python train.py --n_experts=256 --experts_per_token=4 --d_expert=96 --activation="tanh_gelu" --router_score="sigmoid" --normalize_top_k=true --routed_scale=2.0 --balance_bias=true --init_std_router=0.0165 --vocab_size=8192 --optimizer="muon" --seq_len=256 --train_tokens=446100000 --steps=6807
Below are experts of layer 4 (counted from 0) of a mixture-of-experts language model. Rows are named router (the router's row for the expert) and show model dimensions 0-127. Each number is 128 + 32 x the weight over its row's rms, rounded and kept within 0 to 255. Numbers have three digits each.
After each expert's rows: a language model's description of what the expert responds to. This comes from a sample of Wikipedia text that the model never trained on.

# expert 32
router:116139115102160133134071145118109080151062137173119116179117167144162179117083136143098064089189059177054182133115186157153139130133127087113122087121118122129144098148118138173149131141115104122136174184134091130057139129131100142180129113138173189094085110138170171152106173124137126083197144124104156146109105123125164115148094175171165165098043167118138150132136108151136097128150
Description: First token right after an opening bracket, usually a number in sports tables or years, like (1–4), (1992), (4.6%), (born.

# expert 28
router:090143172104125168118116127097097104097079157149121095176123218090163104118098188110134084090190121138129095114119143068122090178200140119156155110132147132174136136078184161138156070128112142117125157163119102138115169168136098104141161092151211150072116068157154160153089109115125177118153154102119164125079097137161114148143119122113121169072065174139146123103099102131153103112183
Description: Short opening syllable pieces of words or names, often capitalized, such as Se, Fe, La, Be, lu in Dissolution, fe in Professor.

# expert 0
router:080116173128142143126041119125128092087059154144095156144069177088121125100164150141132138113107156112084127135080121092122062160134099129083104162140155135199134118130130179170176086157081101124123221156094160112138153134139140115114126113178176088102162116081153113103111096081132118101157135130133199145079132097188137162144120161151117125141099164103210173118141113146175140136150
Description: Short consonant pieces inside words and names, especially g in photographer, cryptography, and endings like ng, sson, sky, ck.

# expert 27
router:102174151117120152101057151114139076148130150173075058183083111142158153104164148119141121084111131171087143079142102125130085100109048107090167077199088147155112098159122103149144092118133160103124155104146066154089155158160099114110149192151149115134095131143188165114129105141116123074153110057145120157084114131155181182175091134145162157102111136100161163109137107171137139120168
Description: The letter x in words (duplex, sex, tax, approx), LaTeX math tokens like = and }, and number words such as two, three.

# expert 2
router:131161177133150124100109124067088091133122134197143091102105131113105113107130163105156068113177140109099153075095143118067111091133093175133125156151183200168149109104135126146149097167118133131138133119090106104089142208134135106118103148161162145099149101124147152197100134121116144096171111129087161139150093104119146106148092155161137153139084237144120234108152158181181125132129
Description: Dashes, hyphens, slashes and "to" joining two numbers, mostly year ranges like 1995–96, 1986–2000, and scores like 11–5.

# expert 23
router:131148124097144166119128087156101032075149193154125153140140145050153107135119207059113130126140099135081126133102110153152105129157121152132188127113187153121129062163125124141138107111112145120058109113163094123099123150149131169156099156105119120062123112132130170105131115075137186140128077168134139161109105089155122123164142187076154132082064174094152181105133121168175145174120
Description: Middle consonant-cluster stems of Latinate words after a short prefix, such as fr-ict-ion, cl-ust-er, rel-eg-ation, str-uct-ural.

# expert 49
router:102128133066122152116094160082124057151083112121115138163124165116134169135137125161135142092096150126139178129070129125147054147119105168137100108175192171162096141113120114184123107199112146126105155106123131160058118106202161127131088166104132145134123104073142160131142123076096131124140172158129142139088048082102133154149083128122176136139058214136142192100156155137128102163146
Description: Sports vocabulary in athlete biographies and season articles, such as football, first, final, debut, league, season, and the er ending soccer.

# expert 11
router:100139128128095126090125131061121119109117182137123089151114129071167128104174185123068130100094141156109097122126137132104117131200096128097113164195145120139121095111189116160179126149102185030090156185140105135111177136140129094143077164167137136082160094097115161128133149144133157047122079175125122123135105109131133190160136190104169180107116139125125163071119133181123117106179
Description: Full stops, question marks and exclamation marks ending a sentence, often before a paragraph break or a new sentence like The or He.

# expert 5
router:051107138094121114131126111107091086098124154176127174143048116076115146146150156133135131087124162151070110136160119169139091110128128197096151143135140144142144160159198168121203090184055087112153114177125118148113160130142086151086062148154172164137108069117132164111093147127093131101143056155132134162120108094139127178163130161076148171155124172133157137076100161124099133155111
Description: Past or present verbs and particles after a subject pronoun in plot and biography text, such as went, married, died, decides to, beats up.

# expert 58
router:113160125109079137054134104095101033142109224170082118135136115101147128091134114124121079104152078133116117095142154154162169149147127148101171091185126192103105120115130119152086113192146106111136161116104114098084143149191153105075131120101142129096134099141170210142150126146090108122156130099161143163137085145171107156179154152147095096110070156077152197132103107120160135168128
Description: St and Saint before place or person names, plus pieces like yr in Lyrical, amp in champ, Col, Olymp, arch.

# expert 55
router:102089167139095166089016124130141093134115147127135168188105098088171140143131191142107093107134105184103114145089124139109057143157125156109161138170115161119099128073135132137099084173142136113118109134099083165087152110203166124125096171152135129142140106089166151160095113136106096135131121144173138140090060076157133165177127128159162096187115155120136168057150060170128147149129
Description: Final pieces of surnames, team names and place names, especially plural s, ers, ford, ton, ington, as in Redskins, Mariners, Cunningham.

# expert 43
router:093181198094150169151086154105127077121118165191109097133113159127150120102123194136140105113154124134129161102073134099138049117140129145075106115116140114130126153072176133185128075124102120122086148158144076077049181138151149098175108153091159122095143086063176151118142145136132107112141132139115152131067123096158133135163109153123091153116077186109144222134151149143175133158127
Description: Byte pieces and letters of non-Latin scripts such as Thai, Japanese kana, Cyrillic, Hebrew and Arabic, often names shown in parentheses.

# expert 13
router:114122139108102119066145149080113133118085172120115071152126148060180106084158150128060148102092128167116101110130127113106126169190108149096103171205138132143142100104185127154179111144112167041053168178112134136129153120134128078116094192159131160092132106103127148131139134120126152068138072172148106120143111101124131179165140180109174164109117123079118179075118127153115106114176
Description: Full stops ending a sentence in ordinary prose, usually before a line break or a new sentence starting The, He, In or It.

# expert 24
router:085139129106109106081109117134113109154074163176112076137150155106164113153124150096096087074111148160080175104139170157102134118167095210106115107178110176170097154144111167150129092142086103090133134167177117098112148120221092101140099133151126200066127117122128128092104128105102161101144155117113129137121080072142140121137125179111137135168073193104150158077197131144135133152199
Description: Determiners starting a noun phrase, mostly a, an, the, plus no, any, another, his, often after is, was, with.

# expert 8
router:084180179100178161120038125087137083134096133164082160122096164156150150128100131120080131084144118158100131080124106131131093129108151173080168151157175155139173127070175160171123110149156142099101138113148113116056196130162137101103099165136124189092117094127141150143122109117114095075151152161108139142069073080102195131152119130112150115111096167140149147049114123155181130149166
Description: Space-prefixed small integers as values after colons or table bars, in stats, scores and measurements, like Poles: 0, 6 ft 2, 1,676 mm.

# expert 9
router:046141122105091102089091154120135083116108162132126114189110176102108104122136145080071114107134133146084158116140174147108070116171117141130146113199114118170121143142128139126141135150094121091118102160142072136064119104154119139148104137126172165092098111090139137150154135141142167121151149103112140206087063100177123078150122219146126182188118144067140148084155159212101131170148
Description: Participles and adjectives after be-verbs, like used, considered, known, able, plus articles like a, and mid-word pieces such as den-ote-s, W-ome-n.